config.toml
router_score = "sigmoid"
grad_clip = 0.5
seq_len = 1024
Below are experts of layer 7 (counted from 0) of a mixture-of-experts language model. Rows are named router (the router's row for the expert), down (a neuron's output weights, with its number) and show model dimensions 0-95. Each number is 128 + 24 x the weight over its row's rms, rounded and kept within 0 to 255. Numbers have three digits each.
After each expert's rows: a language model's description of what the expert responds to. This comes from a sample of Wikipedia text that the model never trained on.

# expert 26
router:148116126110095132097159075096166125100084126166138120081117107113106191148116147130121152201122130143118157137106130112125152136082146098150098126135126118097110085124132127164124128082143124099096153137104136166154100158115164108163124089133143122159167147123109113147145127163118121163
down0:151119150150134152139144107162129155170184174127144101116153112133097133105127115090077188131119141091105164171117159143125112134117116123138151125120123115146144159124136160180103123077082137116173139131140092126141137155101087103076131112133120156116120113135124141118113135128190143121
down1:131141132135165132083086104127157116144145148168153144092141095147170137132118146146140123142128100125146108118083152168096133128123144165143143096182111076125115136106128085130130121141157150108150123106152138135126127113123155155108123083101146106123109144101084141110089114086100132171
down2:092109132107092110117140131138082126117090126112108157156127126105124142102140121139115129110130125145117147149150137150123134118146101120138134165131119157141100173122104136165143108139148102119164137116129112141153123154102129096145130133085062126171095147120154121139106118155107180092
down3:125119168103138142154135150117076129152177106085129116160166149129107128123141071111131113095132136145106162175131169132135154131150122139125139158136133105120099169148114086117114152140126095066115166121112104128118176146068156129093131141093086149118127085121134059127107113173148143151
What it handles: Capital letters, acronyms. Capital-letter pieces and acronym parts after a capital, as in FIFA, PAVN, ISR, plus the ex of exert.

# expert 13
router:116112148143079138108178095107135138110074105143119150071127096121108141162068171162130154148100140146130155163105118129110145139126141128117096141139151106135121113138148136135134137078160158148100137108125128151161093136144163046149123099117154140122116167125103123121138112147114135144
down0:141103179149116144149163134070131148118146094158106096076107152068127116120164095142173076113146171133172136160149177089128145145106104148129123135142142126129122113148096125127143101118140134116126153131118115103142164128142092075158134112149053166153118118122123130113123142121155111086
down1:120152072170066106129135122116124135119125124147137105109131148138118163143160163136129137193178116117142146130132123139151193093114145143125162112107132134129136095124093117153126116108099144124143164162099113132211156098158114136139104133160149133137101144102150103185132118133138125128
down2:149092125108117115142179129073171117171122166102157116110127101143117105073130153119116074143120137148105116141114128126108147124118130145097143142125137164168139149164159146149084202115130166101146064084148123093112089114134151122124126158139133127099119088139125129127144109097120103161
down3:127119197103154136144116147138136141095062124123171084119143150117113127109138125151110142141155088142149119151156128141110086109139147106151121120125137136147111100105127171164098119128141134205164107131165156105132155145112165103133113177116169157129099129109133115114114131123108162148
What it handles: Line breaks. Newline tokens, especially right after section headings like ==Personal life==, after sentences, and between table rows; also heading markers ==, ===.

# expert 15
router:132159120133131104111131109140114151098089086169126128099126142111105123156141131118092136151092148170116116176115098116117107110121137136131117128125120118124137049106146144125146120121159126139073120143091123117130092118125145087156104075102152158141100149116093135101127137139097153130
down0:125137123136166151128116143153132104144153137135140144152155146160144122099177139083110141149096114160173102140142118132092132133093135138090120090110120127140113153094151111112159125144109119185142129091122118121133119113122140135129134129137141099123116124178130182118122167146089155122
down1:146067170121156140165096148121128146143133122085084139152103115137130114132122150132098131136110125149122155124097132112154091110140115109141162130141147107142152132075165106125137114107107110115115095076102154140140160193120162133155142104092171149165162142146122094103118150097097126188
down2:099155152138106139169121152130147114127111174113148147137102110102145096107120146113102105148160058070125143095131153148135160128075198160068162154130113108145114151109098164145174118138110126123113144112137151089093162125125088116095132125117128124116151129117140126080140100090101153141
down3:099107153196144094118143129106138125134152079158125058163169099153141106096105131142148079079140129120135144130113161149147157183109124118117141093073107106120152094123117124145143140130134120154138142103114092145082143152114086128148158126121142106129138163120133124139117166140138168149
What it handles: Table and infobox structure. Row-start pipes, list dashes and field labels in tables and infoboxes, e.g. Length, Apps, Height, Synonyms, Runs scored.

# expert 27
router:146110145137126120100148098121152115112121121164115165072125112097104170154078148140085144177133163144117186165089123132119108111121146126125123170118142110128135076135137150151132120083148146102108146120100126149161127145127153132143112057130123147131112136129131145111133109149110132138
down0:162121129088178151098105106129127126102127156114118165088163131147133136103128156138128123129093121124121140179154138134142142164100188121126150145142133147143153089168112151140171142114144121157145113135177113101131140156138121164148134111131119124093066143114120143124107118116158146172
down1:116131136132131155138144082133099075158175074128123130140118098140097149136120121160126119108107144139108176146108112137151125148153083122135147147124109104093145178105125106108110099095142107136143130094071079115154142079140107118130139127084150132142151161149158110153128104120131105115
down2:148131149130110120151087129144143137091105128071111096158100166142123155093148125124117115141114094150142128149140130106130100162134110139144164103112151132118115163101127083124119177128107054142099153109130149100169153118126132052103123161120143157139111131129120150122123137077115123167
down3:159103148134149128110117127116139138110255128138130099125137131130119101134117137137125127170117126139092135158095137123129143130118106108155115144113116131133135164150129148119125088126139129130136117115138129124108155143144126204123132131131125135103144089125117168121139124118112116112
What it handles: Capital initial letters. A lone capital (occasionally lowercase) letter starting a split word, acronym or name, e.g. G in GSU, P in PSV, J in Jive.

# expert 14
router:124088122139089120113167097109136139100058088139131167101137100114113164162072157154119149114096137156117151149107092128102124146112128133104107144126141101120142120122144139137147150074145128139095138118122130133159095151138143085140123113125148150146137196121115123117132118153083141146
down0:097170127133113147142124133130101129135119158107114141128121102137141119141131112098150125172105138108145170101096148102137123158107142138124161170149143177176139114109084135134131126151132109086103087146101149094158146129122114116105117132084079105144107123126110086153085094115136146186
down1:099149111091148107160128131132139110141149080133093133128168069107123146095156092106111174102167145149113114137132109179095144148118117150142100149076161128163099140167112117144131093110118153102076135151163097146154131107097127128132097116113146108150127119169084115126157120146138133132
down2:153117102122115126107132142145142159134117121059117117083211146146127129125106090140140138121110154123152143099140110134152120108156137091079114147147082099131117130119129081116144121121170145120131108121116172105116140112163104101124153112131117135074139108168123111156062138146149105151
down3:149131127146150166150113142134105081139192126146125102138114120148159108094098090124136115136129161134104122134111102142121123150144163101143157138119135170096112151150085121149124122140136108121125129137136131160115122135145142133105091137084125123094131084132156146125123134124157150175
What it handles: Function words, list dashes. Determiners, conjunctions and list dashes that begin clauses or items: this, these, the, or, and, the leading - in list entries.

# expert 1
router:125086120124089098123174102113148140111065126147119156107123096127115146133076154127107135173129124148115172162115105132117122125111130156093117152118146132133130085125140150125146126082147130114111153102117116150165090142118149102134142082116154128142134157128115111110137103142097151162
down6:123142111128123126126138108123172119140178118099125131141126134162105114097126144125091097080131144113138139102145160109142109130094109148105131128150139119132168152090135178115122112127110126161168106151125136158156097145136103136143083149105114148151119172124132142134130172152153132074
down7:152124132122103130143123091118152080117106117095170113146149119116132126151116074130111144143139123117059106129129112138105116158118135120083096115149123119141166125132082126083133130102123084094101140147141113113091089139139122141157099129180123152126155099149053092110142090122154130092
down8:132139116095127120134118128145146124164167122092135082115150137155154141147125149096173151142083141094103127145152078110138104148174143157120117156142151155132145162142100101091107141147168119161125111105144123138125108095105127112132126116138098117144150166101106164166127124142114150123
down9:168109151125125118100113161148082165069109081139144143106122124118086116103126164168142116113160145103098110122110120127139146123154122155136149161105148149097114158148139143149119114101137135137194153098119113089161113119095091108131137120134126152186087157114185113148136127095143149140
What it handles: Mixed word pieces, digits. Word-internal fragments and digits inside numbers and scores, such as spokes-p-erson, Vess-el, 870,0-0-0, plus and, are, such.

# expert 7
router:122114143137116150125169090065154130121080141147150152085134100102119168127107125157099177154147113152133150154105112116124129124145110101125110143138114118123161102154143101126124114085154115106093143120088118144159083143157173089125097084150153144134132166130129129138137088160116146136
down0:129119104158150145086169104169135095093103159072126133104153083118134126161143105120126126100107115122133182112128120158144117140137108135118100124130068161105124124152129139119108137162132105152091125146104140123119139139153112093138127106100100109105119133108153139100082106165132129145
down1:141178105156112118131122123142106153124123153137171136155111064122178121119114170137137125140163166122158087117094128119162153147131124154123180141130165141110107148128129145185090124144124166063157130146114122114166149117139105116131110129124128128108126114101122132137156102180123094155
down2:138053138120108112133070093128130083112138107131117115114142131106129142135087125167096122118133123110105130115147102109138146102132117112148122148137153137131142136150169117138146127099145103161087130135145146092139092130116112125162152118156147168173120145150164119177171136157144155115
down3:114132129174103098116137087153146166112118107131090127094141131111112133099162089164162140132123127115136139124126113118086131171075098134113145103125156078114134116122072095150159112160128142137172161134141114117128140115152178145074163159139098143159147141053126149115164103106121147156
What it handles: T/ph syllable pieces. Mid-word syllables with t or ph, such as et, it, ph, met, lect, in words like theoretical, poetry, reflectivity, incompetent.

# expert 8
router:134117110144136139098134091116099147129097120165128134089138083117118172138106122169120128158115140121146164152131116104118124126133141112120110130119135121132131079105140127162145112106170167114095181146107136103165117150143126129136125054107135142120143167103142120102178118161130111147
down0:086093177149119111076119115107149124164099166130137114143130162140126139134061143139152177103119142147133128112159132152117117151136114160147156112144103101127098105117129104118144100113123131123152190130169119141130091134118125119142126118144094139131137160154111154125077089099146161161
down1:120176153083120136132099117162111119100106135094113153104151105148141130153126084153168133142114131106144157151142123130118134097153111125123108180143127084162198131131052110151169129076115085147098153122076114171151127104121144074138114143095107103125118093141106123122107120151129108157
down2:140126088066117123124122100126150107082155110147143145105175126125094125202153069098111133142164157136142110094127099136147151189118093166104146106109099154117153169092107134171084081134132114088138131108109096167155116125100095152115165129154119125080109123135152175133140126079104133123
down3:146130120106135134122127122119145160133164160130187117095108099128120151128147152096103147090120125077189151141117137139113144129121178101156092172087151138097118107080138123131117152122154136110174117073147130141128122119154151105164144140151163176093126078151109132141143130130180107128
What it handles: Initial consonant pieces. Word-initial consonant pieces like l, d, cl, pl, dep, gr, and mid-word splits, as in juris-d-iction, ob-l-igation, contr-aband.

# expert 3
router:156104145120099133107179087088126121124080134143115157079126081093120181179078152139115163156130126146127147158129129109129132159150129125108097127113160095125141080143126121150137143077143155138097131132094157141171115146118155114149129087110131157168152161108119120140140091190129135118
down0:145136168148144120168147103140112117101141124116131161149112135127097127099162107123151160176144137099132114117136075101133181118144142169144133110152134136117130127167092112105193167129153088093094136147155138159079118141172141165115118131160151068114101082128135127141123115122101082097
down1:123153111121135157197119098088059122130088112161161157105150139144068125144112099102148140140129139122074127104103109121151152108137149140107165114127162121108160092137131119124120140117116146170137113109102152145114129153132101109110119133139140141136107145118146138138096138127076142074
down2:123170137109109113120146090151141136109142126119099111118069168144169114154154111132126130174144103150164123100082138148137159137106140128133108101120141145087094096110114150081131116126130086128100144121164135129185151127094110157110139126089139152122155066101084131116100114116121137118
down3:130138128130117101145123107159161129117139145090125104083126180120105122113104136075156151093154110110125120146119144113118127146113146127135127131151143116118135152090110086147147133116153114141138112109154097147111139112122121103129125164126060149128116115103113102121095140149124114107
What it handles: Rare letters, auxiliary do/could. Mid-word pieces with unusual letters (x in annexation, š, q) in foreign or Latin names, plus auxiliaries do, could, not.

# expert 31
router:114098132125098116108169117110161126117085120139136172105148105116116161164084145123099151164130128143132167153118101136112133141140144142128116139146142108131132086118149142150145142105159133112106102119132152134151089148113147102146136107116166171156129164128110113108140088159139142156
down0:130140093144083112140144137135125152150128104103134129161100125155132137131162137137122136135129100123145159115147113128129162114121107129150142104129125122126138102102168167153163161128192148065124130121127134156132124147138130143122175103158119121122089125115143130122147139093167119116
down1:155104121136086117141128082106081121130118127158126160118125132099122124133133099140140132185126147144113121111177109138130167145114095145146152132129162137126142118117143152124127121092117095093158165085153112154144086122102109138134126106118124168127126128129128182159134097138040140140
down2:117116114126136109144110111139147147129081135137137158135079187141109126159158184150115110111108079112129150107096142131110110098085126116146166123100092112096131097139119152159134079166113109125110157156131107131093121115143123145158171118107153120097097152093117138103143079090110147151
down3:138112131162126133156153155067133136107148108138102119135134113135132098123123126140120115144133117117120107123130090178141172128136169150125131129094104153106138126145137153104101121063122117099150114091149123130148081130119120143081124149128118123106097165121102130086148119089182133093
What it handles: Numbers and table fields. Digits and pieces in sports scores, results tables and infobox fields, such as 22–37–1, 2h 00' 54", Known for:, Shoppe.

# expert 22
router:122103137110108116105156109109121135128103109164135134107121097134121176156078133169108138155112148140111181137116089104121130118127120104103114146126124116131157093128114144107132116085127145125087139128118148122176091158150147070154140101122148156141122179113112111111138102164118148130
down6:115147128127141135123157157136092143128128092110148122131160150190075153113137100153129111108078112157129114124125083117150082153079151147098139138139101132129170133157132156132115107134116166149148156121158175124084165124067115114143132121099095149111074112103128154138122102118159127145
down7:076075121158138133137094153119150109134041118101161137113135149093120162154108141093099146139171106134093146120095106120138088121122119108136128138121140138103143103091138165135106118177124112101107132114141147116124093108119129072150147098081126138146143160097101129165085137136148130138
down8:123146150101144122124105121140099211130136177116182098144116104142144162140119133129159121145149153132145109160114166111132119182127182154046114115151144149101154156094124135132116114104097104149129156124152146122118137104100160139098106090129127097153157124113169123179098149125121127110
down9:100097079148128137141134158131126092106141106132163100155117104158117149155109124126115100125130126108125128128122130138142091121133072123127111137130104129143115125111127167109152096127110087099132109186068114123102132153149175108101100124126077106132170132104098057113147118095107132102
What it handles: Apostrophes and name prefixes. Apostrophes in possessives and contractions (author's, he's, l'herbe), surname starts like Mc, Mac, Ram, and spaces before numbers in tables.

# expert 28
router:146125111123118129095152086118158129105082156163135146074150081090127144158099148165116155181148123142111137162135103127131140132139123147138135171111124094113135082126149135139159121099148146082080122157123169168162126139153170105159109089161115144158151172136097133146129118151110118134
down0:151107147126122100138130107111120123134156090117145090079138082124103109159134112118139139125126177133121163147106114153128124109092121105122158104141129127103131159110141114134135137142142136114080127132134130143116121134149118165150093180113161163107165152141133112142113146133168123141
down1:131152086123134099121109131133128175118136136183117138082152150125122122109145112105150098148141133091110180097138120154121130145120153082141160136159107134128156158130130173087155136134126087132109125091141120132151102184148070158104134158109144144137098163118090135135132131129156116125
down2:107156130135173148160108116098151113152160111159116152078129105159080107164143118132124125127136130121126169125120155156118184150141053105144135136115174147120148140126086145117133156126158116188126121156140138137104140151141129127102115116107100153088117113130142172103171075142149093148
down3:154124151167157109123144138133207140167130099112102137175059093137127147169110117154152100121140148118147104140119115095143102117139109138136112146142160118161143142138183122142150150132118168143159095120133110152105091120143099114087110108113126136114108117176131084107120170089152109120
What it handles: Foreign-name word pieces. Mid-word syllables like id, ad, ar, z in names and words, such as Trinidad, Peñaranda, kibbutz, Guidance, validity.